Weights of a small mixture-of-experts language model, trained from scratch on English Wikipedia: 96 experts in each of 17 layers, 6425 steps.
Below are experts of layer 9 (counted from 0) of a mixture-of-experts language model. Rows are named router (the router's row for the expert), down (a neuron's output weights, with its number) and show model dimensions 0-159. Each number is 500 + 25 x the weight over its row's rms, rounded and kept within 0 to 999. Numbers have three digits each.
Before each expert's rows: a language model's description of what the expert responds to. This comes from a sample of Wikipedia text that the model never trained on.

# expert 54
Description: Digits starting numbers inside running prose: years, dates, ages, chart positions and counts, such as in 1945, age of 23.
router:488519474506458492470453526513519526505529503470494486500500502523490549530536514509496467560535482489522501519498491457443494486466475459490509469474474529509435536521465466480457475525486507498507513483488508546531522489492495529494486509511468516550507483503541518490497456484482524497475502481537535518500493495512498494449456507474477465489521468526543484511540523526483502510522497486542525488501509533520499463520471481481536505450537555482497495504487499478502513488504464
down0:499478507455472492466469504535563472488487480490493495468522459462498524499495457501517531529476514480533515480523459499545490510533455509526488490498532501482497476508501524534534499465480495491525534490476530505480479518549499510549490535504540508480486477466502503490509512535501527530472491528538501512480484500509511536507495465475471529497502485475531544481464483458534478491493503507502493473458499462460529478509521456494522499522448450507498525562511485497524526510497550

# expert 20
Description: Capital letters opening a later word in institutional names and titles, as in provincial G-overnor, Constitutional C-ourt, British Am-bassador.
router:484569471516490538488507485510475518513496509498503463470471497489467521523510485516516465511512474520541507475536431474473492495490489455521491496462505504479474484486518451473471482543497499492528464508471490513506521493525461534498504508505489515546532475510579502483532473470489506525465531493545542529514502498516509482478485539448497467453491474513517502495510471519522507503471481484505533484497494520551519487510502445460503521485520523502492507516505536477465528537517476
down0:517475501510486513522548464493495489489500525521477512482530536509454539466485532472504500498498471544537530498495472512539449553475516505458517482485504506473448457533518469511500491475506497485486459526533501466491543460491477492471528479491545505528508493522488521474519525505508471495480505542520535498517471558497471457524468531501483544495521512524503525507488495511491492454480515514489499477476491490485491515537527475482462512520491498486453476497490570484469535501494536

# expert 11
Description: Space token before a number in pipe-delimited tables, mostly stats and football or hockey season rows, plus dashes and placeholders like X, Q.
router:525531424523509541471509543536461526477512481467490472500500505490523530547505524512499451518498473496516513501512487459467492479459463467504540480445522512525486503502494464493505491548454504481489488486482527510529505514511503527522484513526505499517519477523530491483511499466466530520460505462493528533515483495531502490485496528446471478444484486518524465517493454519512475490505503509537476499524499525504465490494518461477531527484502498446515471539481487478447505516521511
down0:507493492470499490475501487463533506540489525500494489485500500491507532507524520498499513479472521522531512516454484505486508531482462509500472498497483524473519513477501517511488542481513498481483467558482519456460492486507536466518520500506484500563478466453466504530482541514467530511483482523534498424510461507465543479519514456533539463511462515492525527476493487527514546497490466500474484493493513533503514536531492469530516545517505455441481493541509490518465488523492526

# expert 27
Description: Word piece right after a capital-letter opening of a name or word, as in C-on-struction, D-es-pite, R-os-ario, D-un-fermline.
router:507541461493520513497461506534466517476515477528518459488523518516475536534515489489481475498513466509535504518523510479474521422457467511528548456453486492505509533537474481505482512556501495512490525485517515502495519513477486504500505473505492507541511486509597513490491474491492473503447538502496503504526503511491523517495496538482494454469480526494532486541515516535526487495505506534536502499501508507492455485520512481472477509460495477471500450532507464471474479465494500
down0:553488452518457476474500493523418533510507511531483480489480482503487528478481509474530519440491477498492508526494511517490510447485458512504496521467542478549505480500525531519515491512497509476478500510559514513506490507487559523527520452483489459498523529591517501495515473476502513495488510509488529516539448501492518454493496529508497506462511506518496503554492478485501493479527541493511487495478501510487486509510482484485473472479465535512508523493502547535504517472494515

# expert 8
Description: Space-prefixed capital letters or first syllables starting a proper name, often a person's first name, as in R-osa, T-oni, Geor, Jos.
router:510549482527516479508457543529522500493500489489536474492512544494469553532525486513492481490492480509497537478546451499513488467484504488528515427474480504513494504519507471497455513505493533515503474490468496538512513486485490526495506504483494479531517495504565517501520436495494509489452546490537505509493474491530499485464473524461443470466476492519516509472525469515504472499498472482513514466477521504534469514520498533453478524482554528501466527515472515488486495523501458
down0:499482498497537467548522530500531496518479506476549479456501512529460543509499495485487510498525494479499567463463474519572475498534516547482521451513526529515531512493522485459486534454479544536457481537473452496462515519484486501515498552492493502501478492516467512484502499476507489476498482503494445514517483492490422559514523480485506512511470507493490508506509497501483517454519504489512497505490510483482481498503474524507500489509554518503506528543496484481499469475506504

# expert 38
Description: Word-final endings like -ed, -ing, -ued on split verbs and adjectives, as in assign-ed to, contin-ue, discontin-ued, enab-ling.
router:500533483531543512500544511509528504488526474450480464463535506519502488522516459491501463526528490504508496481551465453487514465475482473514498505484496496497478524513450484454481505543518512480536494521509543524472494484527489513508474521512474520543512498499567513473503461481492511511493547464493500552498509509513502544494448548486465461437480485498492470479515495542532466500490502475517511481511521514536536490499501450473505515474499522484473488486484467489486505508510529
down0:484494511494519473484456495469524503468494478474513523455499493505433533498467477557491529504500493472526493494535491526545490497510477543475536521500515512543513478508484480484527553534474489497509491459486515496519448512535495483535485524481510534534526526524522494471491539475469475540474493508559538471499498493516515493527487537522525474519477539465489483493510497531466471479444495515477513478505511504507497503523496490523451490494489475459498535497530476532474541501458499

# expert 39
Description: Pipe separators in score, results and election tables, usually after a number, plus month names and semicolons in lists.
router:489578447502526514501492528506493525503478465490530477481532522519530552546503500498507479476506456484502499459510465488458514484481483497530535496488502490521448534492441481490487503521523532494484520488477537495506504474489508527487468506496509500520531474477551520501484509510464482491451543500510540518477476490515526479492480528441476476447479502539510491483520477520507492499498492501485491482506489525522475549483500455459503520490515508500498484527522496463431488520543475
down0:516509494524475494516455478502480432427483522519497507519523489516480503488487485497511487488493557511513419530502514520528553476476480552523487462513475504492533462516484514501491489544487507444530528517532541528485495502471510505493496478526506492439503543499502495519526531488494520487493468521514507521479534529463475508528497493512492529468491539443507511495484500469479494498526507465499527516493489515496541494505498478548515540494494511474514442484464496516469507488499510

# expert 40
Description: Passive participles and verb pieces like used, known, located, written, based, the pl of employment, and the pronoun it.
router:481500478504474528478494548539478505488492503475496468498500515520477517530506504504525496496524464527530507481506503468477504466487479496546512435459491525513470539549475466521500465505470497513491478483511530519529520512494491534479511509541506531510506524475568490528475460500488520533445525436473523567481499517524516485486463518485487457448482491504517500506489483511486518503511495453507489506468483547534485481489518477498537541506513524508497501489446462469482494519529492
down1:482537499544494472501495504479440546500498486502534502470468503517493522507493486486478508445519501486475504522511488522509503493515515514508501486518485463497502494530483493489428541534490491527539520464497464486517477516550477528534490528469487496506545466513515493494532494483487557518515497478506563493551502476523498536528481471486516485434497483524535502516506456478525444508513487472511482510522519516465504475464473470463485522505488515447491538535524485492511494510542488

# expert 57
Description: Common nouns ending a noun phrase, such as years, season, species, history, game, and suffixes like -ment, -ence before punctuation.
router:505543433548492498514480514527497524481493525480540431488491506511514541517525485515484478491498465503521507524504465483473500484493507489527515442508491507521470522526430474492470527556469531490519499511481545466523506494510484543484485502531496504513501479503564506497474490434497508476470517468518492554476518487506483477477481499508460472449496503499479500510528469542513482516499493474510538478472514509534500498495509468516493482492529508507509509541455482498497494533543483
down0:493538474541518515486586504520486482469510516513505522471445500513486461499491508537494511486512480472524457513500557493532504514483483559522490483499520483515531503515487521478511480481522469505482519516479498473491511492530519496462532497480511503489462470522515477510559536506512493488494494518511494489494483446518479457511462496496506505492461484495557498557512513481504485516487525472500531523481507496482487511504557456476509498532460469539474514535424483528493484498514479

# expert 0
Description: Opening pieces of longer words split by the tokenizer, often Latinate prefixes, such as pro, re, cont, writ, ph in physics.
router:463510480513503507503510512515505532481494487528498468497524514547485522510500506499478476460478453497506522519533464489472521491491469516524516458498542537527466526489457486462507493568456454529537517480503524518513517534496496537526474482482477500533476506468606522459488478512474505486471542477552548527479511509551468472501488476475489490461478533517493469525500483516463492489510486504527476506504488500506478454513517501477496510490499516491512488505485501510513495462496494
down0:465513437531505489516510524467497472482556537488464491479494496539483481501503490492483514507491535479454487487514542519501504523520511499509457464512477495505531494545489521553514457447485522462478495520507478502491522532486472523519507535446430470480524517460522479514515486565477532499469488499483480505452508524502474456489502510522550482514539537548477486496469496470476519491512494494491512495508507488545504483482530526523512512529521541484505487512497506505483501464514494

# expert 14
Description: Second or opening pieces of words and names, especially ir, ro, mon, bro, inter, as in he-ir, requ-ir-ing, b-ir-acial, Bar-rera.
router:494521461526515526485490511552493528490515475505534505528488512534485525519510518511486466473515457498537524467540503469492504488462461483469522467483474527519490511508490480477496498548467523488480470501486531544512517516460514514530489504488498484501516521499592546524546516479493534498435518470507508530526465499516505489506505511473468485478487516504484487503521468516489464527492471468496480482522505515481492457472491497520511496473533502503523508510453446460434503478497536
down0:493456518548509479531524522503497503513493493468509513470485526509536465456521488493489496527470521483488509527459519466469510540512517460541514505493481511454547503496452513483478496465522453513502484538548521515507482473472496487461506509503497459533505432522481473517506477545480479517530473499487515440529518505545510472466499505500510532509526469515470482498467510482504538520472510520497513519512473493514553476507502535513539473548518526470514490470484481528520523497468520

# expert 9
Description: Noun-forming suffixes and institutional nouns such as -ation, -ment, -ity, -ship, population, government, often before "of".
router:466502455508501498482468487489530552502502492475486483487485516521504539542486499502505492513470464499505498511541471479484491513491487458506512468478500500499524540528437460496480511538498520498508500491429562503552499493497509520524483510544521517536529485512550473480504495475435520515470524453524492526492509514521509515502476519483456442482481477540479478462494478506504499527506488533506506484533508529521489471487493467473533477495510507519516490540481476483473486513567511
down0:504491492523511489543522479484469531495473525485470494496519512510509502520441482521486501529497481478528531532489536473498542453459471468565510500489514545505506463479478492507480477478491514515494501490490510521494468505534480516478517506470492398510516538499531519473469494533509508495558529460486504514494518538497520477465507479458514483507486521511500510522480468451506506473473516542522453513492506515471509488523538517492524491543513511497500494535506519480554460481478481

# expert 24
Description: Pipe characters separating cells in tables, especially the row-opening pipe and pipes after names, scores or results.
router:503552438528507525480488502507487481503533491516509457471492498515488518514506484511518470490494477531537502475529475463443472482433493485533515475517493518526489493498450471453508505536485512488507477518518523491525540484480501491497507499472507532537487500510538523467513522456485546516483540475501512559461487523486522512523487516461475468460469490536498457482540488506489506500505491470503505490521485501518493541520489474488478507515532541484519462523456493469449491535536480
down0:479506506518501508491502541551478493479518512512487499470466481514484532509496555501486508512506489489494504514513501509495538479545455500519546513446518509506509504506447554488507502496494514517530499469481499464522488557496489497518483471496517489487496504554561479512513475479466522522534520513499464473521557479499497459490490483497512469510514487444504524523471451515567481494477527476486474489544494498460502466513472477477524488430490510461489492496513479515504450530518511

# expert 41
Description: Digits and word pieces right after a hyphen, dash, slash or opening quote, as in flat-roofed, 16-room, 18–5, over-the-air.
router:499537476505507508492523505529457473480499467476489507494515509537482543530496500518484470495547469528481513522506490470436497437512472470490496477445473525536466523544448488470506472555465478494519501513497515528486511516513504506535506482519489496541491497514577512482509528470484523505467513465493473547514495480527497521502507521486484471436505477493518470537515492510505473485488507485518502481532536472524465475499513452517484520501504532503545496541499465492496486481518494
down0:532498481495488489515489545496491448511520479500483505491560512511490535415462473492507502486546502470474476516456540477492501483502485520493507523475499494489501496507494536507576471499503464491528491502492510472468516535478480514483488497477492498511480553496540488479481487556495539474483509478482485492521518505553519499497479529496488533494494495489535543455515538482499548491449513506501464527507539488543489494477479480466515556521540501481519462507509479473509523500487487

# expert 6
Description: Field names and their word endings in infobox lists before a colon, such as Born, Occupation, Genre, Running time, Species.
router:486550477518484504530540515524476496491497511443541499470514494511491528536526515486500503489484468482517464502523487483496536480496479482499484524479506536504471502501452477458463492532475510485477469484489574483517493509487475521506514527537499493482512465505601492494473500475503494497501523456514486571482501491517511519509461517456498473481505501505504460507506480520503518494504504516526503501512478538492511483468519468480524470449540539489523463466507493452491500540540489
down0:475505505521481495467509510472484512435506502545548485524481455524492487506490511522475527512506470455531540506521515466511499502550523457455568495469482494512502523531492510499523543468490465504492505490506493500516503448499530452501472488517531517513491503499455471500469511478467501500539496519484512520525503499489505520473493497487513496496493526512530504515478503519489514513438515488457496472526543541470520510507509499426495483477521473522508528581457491522493508490520492

# expert 17
Description: Second word or piece of multiword proper names and titles, such as Alberta general election, Paducah Airport, Concord Townships, Hizb al-Tadamun.
router:479511469520499509471498475498491520527515474561504503481505479514476519530491513519488482474491464549526508520514480486469475500477447477532498488490511478502468506492473438461453506563524460511502501479494520547511527523504492496488489459521494552538536478499583504482511524465486506510475495477504512559533500513514522501504454517467492477471539505494474524505509466471487493479474514495496494473513469498497504481484501455481507513475496511549504478533547461492508545508525506
down0:450511517472486505504501520498537448503474496543491539499455473466532506473546530490480499516508525471444515471501512516498487507466503497508482504519499481471509488468469507479499515508534501508529502475456524453487485475487510521463535482518523527494509512492505516520549519498471496507486502529508500473495482486478501510550545506516502526512516547446463500482473505456523527512482500503475470463491526565509456508526491520530532489482499480501496576484525563490481469476489509

# expert 23
Description: Inner word pieces, especially en and w after a consonant, in names and words like Kirsten, Greenwich, Lieutenant, oaken, answer.
router:499518506499510532488505502484475486527528488510512458463534495497514516504548468469484496557505521526522495479531478471497500486453485483511486476497507507519458502509425455519521544493490464515508492492521534495516524515496496516496508522561500517522533456480596517499530512531505497495466541506524491516476528529498494516475478501461472475455458484490529523531497509520478490507532518477517518470494491484489458453494454482484498510470521529484483464494469459499467509489511520
down0:485493478478520492515454493470504523506567481468482503488536483511499484537470503475530518508490529515509503472516548526521456485408494526526479538471480522489491504525514473518540458525470543481476490477459453530524538501482509524503504513475482439502486503488476498457503499488469495506498533546500450502525496478487504460510494498476476507534525512507481486490503502548524485480543469527499541508467509524511497460533523499509531512506490509513513513513505525551496505476480469

# expert 5
Description: First piece of a word split by the tokenizer, mostly a bare consonant or prefix after function words, as in f|amous, con|stituency, re|placed.
router:479478488536505480473500486490487512487531522498486472509515507511507528528484527529475494500546469526544502474539480459466519450484491457509518452510524456503475516493448445496482506527500492525537464509506514519547540514499470546483473512489469519547526527514582507478489470493493512489469505448489501534510481485543488527476487552478488475484501523512492471514524482498487476526530472503523502503517517508508499463474463491487506488503525523492507470516518441524483513500522466
down0:504439514507516491496523511504508509489460522513511508491492476524486471519491490480531536422494485484453492527464474484495500485463506535489536578481509482533488484502438492503511483451532496501515492463544528524491550501511499553503505474531489506498494525488513474524501496536476529531494508524521533530500477516493514526484518465458492517508513499502474493468534481502517435490480466481489448532520521487516545482477472512547516517459527492472498532488512517503486521503481505